config.yaml
router_score: "softmax"
balance_loss: 0.00824
norm_place: "pre"
lr_mult_o: 0.855
beta2: 0.95
lr_head: 0.00879
train_tokens: 238700000
max_steps: 3643
Below are experts of layer 4 (counted from 0) of a mixture-of-experts language model. Rows are named gate (a neuron's input weights, with its number), up (a neuron's input weights, with its number) and show model dimensions 0-95. Each number is 500 + 25 x the weight over its row's rms, rounded and kept within 0 to 999. Numbers have three digits each.
Before each expert's rows: "gets" lists some tokens that make up at least twice as much of what it gets as of all text. This comes from a sample of Wikipedia text that the model never trained on. Tokens count by the router's weight.

# expert 23
gets: "ing", "ation", "ed", "ly", "s", "ent"
gate0:520485518541475519510478489502491473470516549513513500489513507504518527507517494523502500462473514532534542534440433507498522520528506480465555490509466476488438486519488472477551487499513486496519486502489486491507476498527532519510540502466526521491485466467500470473489487513536541518
up0:490511537473489483504526489494495453473498458557500539494508492528525508510527468537493489491507483489519471528471485513521450496532525492502446532493477505474485507521511483478501491519524502506468494524436511510570527490483500494533492486488476484443478465490554469519520512512520522518
gate1:531539490490500528517510473548486502506481510496457551501514477513450484485456505512546516526487541467450497485451498514495528489490429448517508484495505495528518504499495476515489540482520487482529505501463530494446528495494528472476476512499517515512529495478468495489550505477498490504
up1:464497520520508539494488547489490472479520440475505541502496477470480457480489520492481497510490532460520476498558525514532483536528512486526494514504471532471516496510521460499492478492521500533511459551458477511482557513471488509482479488478513491467503526523494518488523491476449534518
gate2:542522486503453496464506486550473499552499545457513524490477485551534519490545493522506476518518487495488510468493492500513477488526468478471479520511520504522519503503515477490517515519532505482518541552496502507507519490500508503476472542510506453516562501501435482468498491523493452500
up2:498485526501487506521415492482490503473521530487513515493551508483524482518481494513483520529466486501486535479467585486474488536487513524491465501509513494528539489503521523507509497538485495515498501496523499476471465516488493484470509493529524456551486504453528508527442496505519534506
gate3:495526460526489544465490504520486532505472507539456456507450483513481511487514513536504502486499519501502518490515502500502536500526476469472522515529478534483496492463479522515518536478491496462525480456515514507468512452485536514476463505522492515557526504472442513480518443464510496512
up3:441539443481496529473488505537498503486523507520501519537544517454528517503512501471553469486515468501492500502479448503502501480474486519503521512493519514505506539522504521476498472486485534492528450484486449495510548503459490488506493485503543485434495505559506499502524488501512480493
gate4:521506493499488495476532491491516514476489468462505501486477490493510554555502459478487518464473544468527512464508477519529495475491534493503531479497471465466502515520491506483489480477518510520531444517511516549459461513538528512516518464545489513518490512481504460510475494543535547486
up4:491545462504523496505514487498531493513502510528482456487498538494512560491473483528523497477479529505476512485492489521522450458501456499466459530492506527494478523482516539458509477470489534480505550468513512487540477512539513490506489471488522473541476534523499472464486489537543490523

# expert 6
gets: ".", ".\n\n", "\n\n", "B", "K", "R"
gate0:461491490518491517453495479560516485528510485474556470512484481560500494518513458523504497503518502475501482504495515479543534474501541483506520515468530513512529527535494501488503506467469431523513465513511500507482497495537492506485521552485501486544509509478486470467491531498474522450
up0:484490523511508525458500470507516534528494486540514507496500517536468482516508494505527522503464497489498466484481465438532545524507531483520513491507492527524441484527491497497451522470526467517449532510499489491527515473514496517528547510451479537491539482501455468506478504475493508464
gate1:513527511493549507497465468539486490476490494518469465508489526458486484539474524516497499486507544461488504477487504489474512508482486501492510498534474520526510495471539512532557503441492435525519528505492462474500481548513527515477513528493497503523532495471478456485481491540546487477
up1:479446484543495512490523514478492520499531495502496556495479459526491521520509529504500507494498491476498487478533484530467480513471500501513497533496455517499493452476479494513486510531545524482505463502490521553446517504503498456506548472500514540477467503540521460506526504477459557496
gate2:486491521489488497477514549498514462487503535457516501505480431526469496482459469474478488477516491506496498496532508528506532486457519519549498480475489451480552515541510478480525485485461474524535512514506494481489486519511519518487484514509526490566489541472516488502486519556494501534
up2:533514484516503497510494437501494562528521498522436481502502591491518513493536497504475484491482502493499515529499527483462491513498469481487523489526522539524461494473485528530467524488528517489475494495467532533514519513496486499498520466489471485446499491522463524487511485464521507472
gate3:499518527528498474499543476520487427500471509462478483490497478536500513517463505462486483460551533523490485523516513553514501458495496500510500508474472515470506531519516504447478457485490512518522537498532468494474509499502487496446471490510500468499515542504550464504485506519518489539
up3:488500540480487432490493490517518480511524518482482524503474506557484496474453465460522492519512498490480506470505526538485494489473530553500451495490468469486516543526504496471520479503485476527501529497535489499482481504536481502464492501497537512549519488495506464498512564552522489510
gate4:502536465498483499548481435489496492519451541482467509499489513495475487467518482545529519477487487507505515487458481501494555534509519477496532566505459508480483527535555502511523513486510498477511482509514499514550487509500481489512482483492504469490507496494543486499520494519522425500
up4:556488456520512501494469476462485521483516521533527528524504465530505511493498515521515494538501507492502487497464468491509446512531493483467484482500511508428506493475505466496522505510500562464469521490493467518503512438525482516470528507467485542510525478499503524516510508443485535516

# expert 5
gets: " was", " as", " is", " by", " with", " were"
gate0:531501524504506520447464548521483468550512519488477482494525484508526535564485493494502514516510521476530519512502504505543498472505479519504521489508486456512500494486535473472474493470511448494479507506481528480521478506467502497474493494472540535518538480496512530487506448445439492504
up0:528476516484484530527511472494490516528529514482476513507513527481455532506449516458489460496512535533497478468507534494493502519512504487452526482519449477497506489484484518504442527507505489489481472488509476511520505483462516495513523530527497554495518499506530523483540446455445542494
gate1:452497468472500487490530504469468505529538494489484489508509516505486456487523501493499518482531472498476524513487454505490519528492407477471523478533444489511472502468507493487513522485508510487503492504528500535479530545480503492518520517512503520541451558473551525509529486508491498498
up1:519508508464523490477504486488516489464555498513535491501514499485481513408533516509517480529486486486496481474518553495479501534466494515486500507491510492484502528512493494504468512561484518501482479468428528540484517493506482503494485461471517518550502497497471514497505447493545528483
gate2:503517465525458491546480533488528506513490496474519487521512498493457513502475496547531478505509551508497530526495491534505542523492476489498472537537526503487496499537493519487514485473499464487504454464511441523450508485438507509512480503473543485494522521475490527513477480445490520525
up2:505556510489476469488486505503470488483517500481513509511507481532488526484554523507505559481478480500484481499479482446507461517524478512502505524511477507534542526492484473496506513489497568491491505509454484476464478475541510504503473555501497517515530484540464495486529465542469455488
gate3:491455527503512513515524525550501483492482533518485490492451475548449502554495474486541525482501480506454489504493506520481498512488490493487503502479425543536519510457519484538519497466516481490517526491517490491527516454512510478556484499514508498475490515479494464491550537485493499486
up3:532506449498462513481525456507528496491491471506507482475557552512499520502452468492499523521507480457496471510515483502495563491465529516506463479587523498545526511521512466489477525468481481510497499498539506506503494490514490485475484468496482505510518491496511505545490517487519545513
gate4:540477502508470518502536512511472504518496502452504516529492502529500536558510515510525511463473499492468484513494449468472483527490473526520547482496476501443481559489501490463533512544480503506514496475516520498496502481517529502521557533487499513506507544500486498520467454503461466472
up4:547505542515508528477486520488538480517520487525498448509495484512495494464510513505500514493475494518493556490514497520515547525474512492487495508503534492519482500502530443523477529489495461485513460480470541502475495553489499476489435496496534481498449517502443472467463493531493481478

# expert 11
gets: " and", "ed", "ing", "ated", "ate", "en"
gate0:500530479475478485492506511505480509511520554453489503509483488508485511535503474464518483458530562482497490476487488525496478468516531545484425514502515537494498543526451507488495487518495506521503476495485517472467489504486497528486491519510478489499499473524503561465520486463558463477
up0:525475480509492491505528484477517523510476490503474499504468498495486539521500516524502482518516516467496552462529526541492438499497467519497431488511462512539470500496471505513500535519490494485450483505461467535534481470490482491541528477526540478506543476521542499484506525477532520513
gate1:514517486492457454492473492525510472493489536440494544490488466502505543480466501513489480525507492501506497526535446475534469468514490491471512493489520505485488541498538479577484480493517493540499493528493504470468472460519497505522472491522520471551518467487498507500522490530533532502
up1:476475498484482484514488514489488524517488458502506503493512500447442454509530537493513554519498473508537521510522490460502519535534446503522531475507499476496483502485544516506513515480493509500473524477519495509484485536497504487483484490477540512501446473506440498555480483493473562520
gate2:467486452520502487467507494516485491492528474523480491509498489514520492490522531516531524463493524459477472498466493416464503541535494500531513516491478511497482524489514467478501527527466506499507504548474474513447518523474526505525533465464487502476509526484554517532494497505554487507
up2:485528470507531491500492494518493502517494514536519479491524537461516469423481511528511492492502547493549500558503518500496534467526467447494535530487518498519534501483500527512460483542487490501490537487467478481461488493489491448512524460465481484502473499471504497502505523525484534525
gate3:471494497474517522522501473482482479535459513528529532509522457477509517524532461462491530531486501459512499509509529517520522511519485495496487526544492475464509502522509475486528519501460464491519532505447492463518431501498491503470490509498523501514551476465543500538452489480474473504
up3:545477543487498497468513508489497540532497458487509500501492515495535549482500524534536472492481478561530509475450441506498462524498502484519495514473484484527470509518461487505502505500508470501490490455527524487529515512424485494498524482469523523521507472550494531523508497484476504506
gate4:516494534497521478541474523474497538526459515500515516494551477481509499444506519476517484454483552495489508489477490474499512498485526459474529515499467477518496517509526495486503546523463551498517530513510491427498463513465514516488478515509496459525488513523472510466528479525516465528
up4:520512512512507448496522493461473459520490495501556509505501493526499489473460499492499507420504520514469501496464492511490510535497467508520513442537521486510496517478456512493526461506496486522475506511532463476504519537501495510544522495481472513503494519538546475509570490482486468522

# expert 16
gets: " (", " a", " an", " \"", " his", " A"
gate0:476484460473497495498456491532463501522464520527562499518503495523476506522553489501535555512459504480504480461490485495463487476523486487534515479481522539494508523530540463492520498496486489510519515511513482509515500457464497476493494540519459451494554512510482506485494441483495477496
up0:436492499495505483483508497521460499468465475488529509481521531521466478487544507431502577522499491549508483506486521495491488491508482527516512494502526521516502514517503484511476502440473531515506497493513551495484507470508488461499506533490493488486559496487450459468504470491485500520
gate1:527495489504452505455485505503471559505466531486476514505474482528489512501519518549495479440440535509520562505501467461527515503511480541491476508508471536517522534491493482455499495485517514490489525517483480452487493500493518494463498494496499504519517462544457543523513491493520500505
up1:457482511513466519446490494490476507472473515485534519482510481547483494533464507477489503482494508545516469522498489477555509438522517559540499517505485507524508507514491531515483498478522537527480482511477538463510510524510494500486482493519468462558489471483500469486464516531480509462
gate2:476528503501485513494509519506460496525491474477475523508505485556528530499498514495516467506555533484495487492481503481520442497523466466523533490525481532472552548523473505463505513514481481491539487519524485498452484471448526551473542483501474524505503506527515499489528484452492490515
up2:562492463502483471501471501531534515534502520492518471528477471485479534475499536531511540461454496483510498455506487503485543536515489531479513499486504497470505503516517484520494502507482486504508479529516480529494484474502525438509495519460516474500508523548429512491475477441512479505
gate3:485500539525481450484452505530480515528522520468520516492515491501469481521495507480517500499529518463486477472491458535527514535550514521508504498482506504485487487503452445511518480510502477473516472534504496518487479500467562489519465555471528538535523457472514501489528475489498476528
up3:520480548496523477506455500510498490494497496463560530458476491509525438488501525532471516525465544484523496480446501456512500501501513473529491478519515491520504521514514567489525501454448521477499507478477503495500502482468541508521541491488531504484503485535482486498502496453480499494
gate4:511494472499518516507505509503526483535501485509522462527504487497517552494486519474484474516514503499490541511459517484491499513518500472496493533518505505489499575560486515479493540513515491479499433525529474511504493448496491513530514511495474570487519448480519495475454484457493471466
up4:481513510529494488514567516501505495509510544521465490511500523535515504493513513502502498515490516483511472538519461454513544495531517483461536494499487445513531443502469501506438483474491505485541515510487450468458488480489512472489512510494525435496519504527488526498533539477516499500

# expert 21
gets: "20", "19", "–", "18", ".S", "00"
gate0:492520481507495489455488518515523545498510490534475466563498504490483510509472484516506502518502461491521525482505480530551478499496512539536531514479510498476513530524491469582527505489493456484492499476451478496522511514493528465525544473499493499517486461475445474502483534520488516471
up0:448466503531522523521555514476472436537501503510490503471493513518509479527513515464483527509506476487470510499532537495494519496490476520469489455470501504519498476499498523464495512561508525532499505454499520460516487503501496506514510492466517529478483485506543552488481503466547552521
gate1:563491516461446525474489528501453498520541513454504543521460495512476507514501465503482475526518535522512477521501476513501501513487493534518464482543494482488529538500465505531487483498507494505498497530513524511489475494463497492501498462492494487580561464486500486466497512473499488489
up1:526481517484445508543474488478486493495524506482485529507461487496468476513494461541500521526477537516538499507492490504487488525497491493486455492535482501511473492518539459517539472476465482527525563556487542520506534482490505523504460472497506509531506548485498477533524540502506537508
gate2:516532521463498485515447499497488504522502584483521491497500515500521500500524459492485453485509537501538474492494498523478493518495495486510509487541510498511487496467529444486498504479511568503510492510517541526451454528530476505474486510493515493513513446549508493529541476518501523475
up2:521498507511471522533477537492504510525514575477516505491538489533536555498524551488497495479518505527454452522497468516514491497465494492504539517481498482489494528504491485501475492486479520516476436524535502503489464512478496515466507505472548496478513442530467460502471494483501477501
gate3:514514485517489515468485485499523473537484531470503497531492501535502462500536516491515460461499492511521503520500536440467486475535479556481480486524485514504513514501453529523466509509533498517504500523498501483491482508452504486542481541474496545480511451568468506492497506518553497480
up3:495493534501498480539482528484474534504505528516467511467516465554467462525486492558507527479485524478520479461500468463506504502473518490530490521512507535467507482521517484503523498528471509470502519448540508513482514504517523526433478506489486453527499534443510520520515490491474503479
gate4:474508541483483473482503506461461508508508554502452515512511493517478524486485534424509488529463469522504512496476498510464493483497469482503511516556486531445503479505532482542548517505524491487505511531519482507506523487541503544484542537498496481490509503504454448510489516507503492502
up4:502471503533497520473477522485511513508507437499484521499504519485472451508520480551479519481524505524481498454523492502537526524450505495574489457462495504490472532525424525475529492515505495522471514515500526467473494489503526512506493483515499495470473512485495543469480520491465488508

# expert 10
gets: " of", " in", " to", " for", " by", " on"
gate0:518491479514486505507467510530469586503461497531508483508505510454502489487508489517485554506493499462513491453517485442491499558504517492479556503491532525457483485500488513544503517482475484503517496498519538488508504459496495489527494486504518559511473504498435485489478495499466508503
up0:519494514517511504509450517525487543517473512522467502496544497480483522490520481531506521544484506496512457526507494409484517554505514509507556518487495494504467458486492499518489526523496467519500531497488517465485487477482524483491505498467515521461517502464437513494517486490445496473
gate1:453536507491499478495510488503512543537511534480515517510554482497560521542528530504528487514478546481490455533495479496489479487531488531508513507507512511501494526514427521469485518500441495480503510477480485500488509546461491496477490484470488500537534474478487524485511482516478451480
up1:494527522509510512454512507496506514543540503439489501491528493417488500498464504546495499480498538507492511523523495517524520496546491492528504479491499498483503522575488510548483511491471488520512516511508484473444518522488488474510553484517476456517506507459488522443504502494501496511
gate2:517490519513500479528556527463509509537511507460478490514483478486541508490500496563503503472451495519519500532494479498486516513458491501507490511520480475474513466501453495498487535545512530477488492477503472503478477537464539553496539533451555494485523464520486503498477514520463495487
up2:475480503447501470494450494499488491457509524575545535508527494520503492500531450435524524511514507493454461475464514479451474486523489497495498513493498541486515515513514511497519495458495500499533490539483500510541500483516511495490505524491446505498503467494532496498521529533527508522
gate3:512554487525479493516483489498519487523496506491493507494507486511447520465526498481511503460485511439489509510508498505476543514552480516507504520529494507436478496462498491523478515530474483492526500441531496465492497530508506494559489498491519507505483454486468496452544521553538526499
up3:516495543500493499490484463534462493517520507513477499512502476539495520504501494483490497508472494517517462503483472517486497495423495499489511505474480492479517457433483471478493508488473512499475501507503509567502485508533513538469520490488528529518561511540583492504511507460486493532
gate4:493514469527540516484496513505536459534486517538554479489459481532524433487486495509484533513493522486508510519488514480503499492502486510512463520527487473514485535515497464454496479511485510512543509495549514492524468477442508541491474481508510505474535506476431469470502509519483516476
up4:507488516500464485502534499468487543443497502450461522500525555487463527548502483528497488508501505497512467492486486539488480515528513476475522501514506533487493460492493531516513506487560503464460488489450487538491514511538500470516544510521514485506463496522562488511519497484498496539

# expert 19
gets: "20", " m", " s", "1", " re", " c"
gate0:573506496519510465510563476473543505499450518488487454489469492542459512523497488520520436512507538494490485491489494503524484495510493488494508530476482502466513508555502467516507530512514485506524515513505489490492479470496492507486495496520463529528515474553529464500506521443536483492
up0:506473476495502531465489504486474520503554509510499505510532490469519509517497508497486527486556492506488512522495512525452414484489509521481467492458539530493517488518488534477537496485468493484513497451479556489485523488473500515476540534510548495467470536471507516518453503512503491506
gate1:480491490498480534518490500533469543510507520492499474533466523493487500542462518502551502468496503465475487502499456497478531480527488512488524533462510458524485541556497494528541517514497490474513509519497507480496448486481525497428468523491469502515527464481524476516519521468540514488
up1:492511496500554491449507536494499486513507527476487525507510478512542519510465541487497482530502544535480513489508513463513468525507539508488460453489489527491505482463517487523464522519485531503498480495516422492514501514497551503457555478492504490514470539517507454496488515498458522494
gate2:476527549486500520474491498524445434494513502509459529495462500498542501516516491499483498515501503491532512550483487505502468535487462451508513527488483513479478530497516499534562506569475450514504494524510462483517522533485492466521499499470506508506503477480502475483519545504472511491
up2:490522484528457504507526519528493511487529527469482529498481477460498489517488493499505513514512510451524494491498497494481470450488463493539488515457508510466508502495508547490511540594521503512526483483502515511527495495472465449539471501492505500445502502543507531443512513496477479498
gate3:503493484479474492501439555515503482493498563502536501508499521500470487529512504513475506513488543492511519544534462463474505466483452521492505474523518497498510461472494523516517489459525532493479526503474475480479498484482520537519500476506520552512521516534460470513556512460503484526
up3:490511486503538506497487513512500475542511477513537545519520488575477538483465513513508513528500551520445498494468497507484459528505486501483519470452507473539495510493483521490476492493523509513493475477495530510515498533494454467486443520494515498497545467476491507502479447525546510485
gate4:497521500473461484528519523482460525478491537488506509470504485501517517515538502519481511467526457465523507512490537458456443482472537515523481500474442503472491495506502532482514495492483522487506497488484523502476484501493523563549486521490553455508557487520523526502507485495528527496
up4:534514492517488455510511568496484532487499496538509555496499487511471499481495474496507502503482468509500481534497482553510539463504492529501438517483563516500494510541464486507465509446508531552491524505504516502534508502511518487506495482508481509519470457472511476460492496507461535486

# expert 0
gets: " |", ",", "-", ":", ";", "|"
gate0:504519477524485505484506516520501538495486517526504511545483502514487487449523502505514515482495502480453475520470520491496501517526487510475478510501476531470478595501491474481551498538494484460514484490518484500481509534505515514501497496489516555528477505470421469484468454498505474465
up0:519478538444457465541483507473508494498524513491514468506511478478490514519523498483518473504514526501489494514549520548460465475488493518498497499533444485514526461477525501541551503510502506488514485515498516491489448495522480490499501542486507512485521456567535530515476494478476453504
gate1:483502495479498509558451487495529524504528529511532498558480502491466478479514524482512542516507505477462474539525510527490532511535482527508512503534481523468482546460525490475543502537514490491496511532510497502481444503486501483506500491482512544476489485477476445493457477499457466484
up1:486503446491529521459529493521511501522468472495490532456515501486513484523478488460487453532495501505499496446524510486551503433520488460525520522471492507510486486514530482452473491476511533565511478491531516506485566503509503502512492509508511495479493499467506507526500505487481559509
gate2:518481536495495515528549557504507487489445505477492470476525492502486513512490502499492514481463513525477532515517483491501499518499512497501466511497516485525482468466518485460542498460490512510553510493477489469454523549519561510537459511502548502495468481502504497440491523512466522536
up2:518489508466480518458505568454533491479516472493505436500528505493502514544477531559466491472501488538511502502524479505521475472474476495517456495493510473473490483486502476522507506460534526492500505484477481479474532517492523514513492502511553545534470517489501500469504479527486548522
gate3:494515477401484496528458526490520516506490470495513481509536521449524526512511492513478465512510539493487480510507488484509487461537499517476521506516518481472484547509479565507493515503539510508490478483465481507496510487505479478516498496501462490503521485532512555507502482438528461484
up3:529480546490486511502458523470507527514509493532502429504501500439488500467516484503487564514478494515499487503476505509489503547514499504466492514502454488489504465413486459546539504524503487516506501511488510528496529504508508502483512531482502541498459492487481494477477515497497515556
gate4:486481520469513485497476475521500466486509511502513504509469484498526505490494528489491515574544492502484476522445502509496472526512525497490467517451501516494520531580583485483498503465495490532506482493487504465469449486492491499494511494503524475462486542521495470510477524504502458497
up4:489504500492493481500472504515497553500491491487498531494468464546543503527518518497515493503492512505467526538450512515489509502515512507526483522480522505473548515534497536489516503455527525511461490454507479497462474525520494516503483471471592499495482566513497485472546494488497499469

# expert 4
gets: ",", ".\n\n", ".", "\n", "\n\n", " ("
gate0:513518488518497481476486504455512517508459477504540557510477439487460494500528537502485532531476496496492546452489474455514511525494536529496502486535490487476484491506492515551487509489454521495531482540516503489489508490461533522461484489497495520544535455493494453505516512521506474513
up0:556485518516515495512486506498510511514504525488492517485486532492491485527537451508498522491472467505504541454479533489480511512475483524527488480471519551499530532510457467525474513474474471521526480512557485493493456503504484479479496465514486496488542496512468458499521507449549555487
gate1:567488530480506492542490509477480533506490538482502430506479477521524496452477431523487529499511485492485525523510518514498498500496505529500448506478499502532551492449481461485473495495517535498513516497483503494501486515497486495464497473502563505509476496506490457483536529498517530531
up1:492474489504516512564552512532462520459458528441521469484506472518478517510452499543519511498522483519504459493515505506504507497479501492472476531459474483520511489509497502492487514480509513531513528487541472459477511502478466452539510487521555496497467479517511485495502523521526526542
gate2:546525486488487475492492523520536540507545523526514488538495520493500505467522497466526495488488535434464452489511473507486549520506514540496495481545516500493512498512465441505498525452506493492529514516514470529500505467481486540471457500516495514514501479480475478527467514506512453474
up2:493489474503491499523466498491497497485491493477530517523499480531547500466508543549456496510511476515495530563496522469504507462493503500492474511505528481528518485495455574505521483497521516488478473496441513470498479492478502521511529474484507565481453492494494481459541456505521513490
gate3:477499509530492523489487492457489521519548540502484502498454450463490529466513483461520519503498507467457497508491487511479497523489448523535462551494487547513488503522515433531536551500499500496511486517501500514493511545492519531523510506502508530508505511447511488462477500547476502501
up3:450501503511505529455491507474497474479517469524507495526536494480474498514452475511549500492511506505449481501508497539497469463480474511503478514494484487524447521527545501536548491510529475504485458512500527494513503533483477507500504527525521548482471461461527541529469485526476506461
gate4:507515468504504466478411482500535488493469551482541524496464497509479490533494500484476477501504544500525522486529495483506474442500505507524525470535514536497506488551479522500472501498468516506518497514482482506491520470510487477495509575501497493498554458518478499489544508512494511478
up4:518476510494512474478470499524524485487494508489498491485456487520482492536502457459498524528516484500517526509548523511503475483479522477512530472507487535441481515567500481522469506509483531532516496541492493462501532504484470522539538523533510516459484475511510472465514527474446520456

# expert 15
gets: " and", "–", " B", "%", " U", " K"
gate0:500507488490481490520466497574493526530497535500510500569466475521474523520494530521523500497491515476447489505503467497513528504511487533461496468493492518454513507515522482493544515458468532477514509536465516505506472477472530514507521520501491530531514470546466491483511491440511471494
up0:470461511491485496514474501531486476507504522524528472519495528505516505490495468507473516504476513502463483519511497506509510504465530509501503461441510499468517485524501511498534510444497515525497495552480538495532474439500520510510531509535494477545498485561442477524431528504511525496
gate1:500547477519459524474504503495499493499453525479491527502445501520511481516539513526487479485485528497480519517504491504523531513523486533492434521520492542482490487515526495456546495494486512522531484535488485502478487492479530531440485487488481542514563534500478482505542475468519487528
up1:494477493507561465520513499533453519483438512530525510481504512439509492511489468512478572506445491506450447495497515531498522518512513484483499482525502497510461516507520497492510462516515507476547531515471507493495512499506515478485512504489526531504466506499483511501553463520486477467
gate2:518545473502472508459501525553533494507495492473474480514445465472475500523500486493500482489530511462474518489541493483524482511534453525493472540521435498478505529509534516503494538502462479507540484539498507501469483486520540528528445524514480494509508486526502511467501497456492500513
up2:473458483536536504496489556522510460484488473429489510468513511491469499502516501475463507477478449515514541498516518498517512512475524521528500507508483476488486491535474496486525543491479497525497491548479481494491476540546516531538471484544511470521501523453465529479508515524478517508
gate3:475523473558509539470525515490464520514489509510498481524497522540468531481507514461515484488456514490488502468462463475490498503511529540496530504476532483467485542545491478517517483510491471460483484460469502500508483527500523524472523514495538495471525451503490447470491473500507542534
up3:457505496535519496522479508538523502520486489474526502496526467513525491469502500549520498488513511488515481521454490431544522489521506447470476510494522532479524497525506489421488481502491495511496500527491480510483532444463501488457532505445518449503503503520494477510511489478500497525
gate4:487509511493524499463479555505478491497506530482520508510508506550498471516528479510513500515440506510494483504492517525475523505518499534444523506470493540482503521517508473486520510520502448539521459522507508515480481530542477480430446485475518492455498518454467508515488490538465510499
up4:490496464506490471495476533548513507524482481484505510450487458484529546524496515481526496505513545470521484493505486441485528516492491488520459547522502504506526518511497499467488435465447503511492549499449466502461501478482523492475517508515519495508479485510519509465536490512525522542

# expert 9
gets: " f", " F", " p", " b", "f", "F"
gate0:493499486459493517529541530527494535508518557503536507514483469490500484525523480479519506494504425464472524521502505517512499491508516511468477484553533534456507502518508469482564440526493476500495492511517468485487513473509524518508470534528457475506510484513470470498527509484525481480
up0:501473496516475510483502478494469542525539514540477491532527509433453541481479477577488511527487493500491516504492465500505484562445497495489484505487483517495539459483476487510545509468467504520497509524470510498524500515515485454509475486517478496543526504482521530516497493483470502511
gate1:497487514473485502522517461495514531491473462483511469510484521514513479492506498474515481484486517457524517540502504494472480508478489538461530491484481464519527491542467536475483520517519583524426511482500500510519478509489507504501450513485488527475480540498495552519465505548507529495
up1:572503487552510474501500497513487515480544504521459471492537493511474476512468482498506490524459536451502466480518535490494465485492501506520501473501506497487523505506470487496448558470479528500519527510477497497490458541473489485510499474504518554518474523497524520486452553515512485483
gate2:515481476509553504467500491516514506488535500537471495545474529493479529494506509484501423483504449516486533534510497506515480496515486547500473509486496514471508520502459532488533527561490454484495532483482501453497469499474492523505524505512533531472534515492455495513456488488470492480
up2:472512513483528531471439522547477522455543493533461504506489517513450481515513498475489493482513466489456554525499495527521514475497472498462547504486513489496526448489484484515544521529510464513498551476497470469523486507522528487505505493541507483513508470494485502513524504524525540506
gate3:503497506519481504500496479505490534504514494498514466529505479545501484485510509445504517508471464431458500469533492512489508534480500478507505506500483496459495523490508461530504482539510496498524535509525506489520470497496489508492501476428490460533472492577484502487463478520537567485
up3:539490508483505531493468505514459457508526489484514501496514472504481511459490489544529515496492511540508487491459522496487507499497501539494476490445548512512552465484500488492473514558504453509472428520527537545483517495478501487478547512506489521477500489491531500516467504529460493504
gate4:480469518520493506495534544492519489500539476516544514544490490518506468449529495512522505493532486497504484493491501532505523493516511510505480521495518487461490503530475511454504521458468494472496492529511481492508494461460514527437433497534509532487542506457501496477476470496438541496
up4:458501515559474481513480484508472529466506506502549462524494467517520477509482494526469512475510527489495482451505510483509530500453497513507496524499507512481517535496532465495502469479493463523471462498555520517493510528558478517480493520508499519495549459468478523513479523447484497540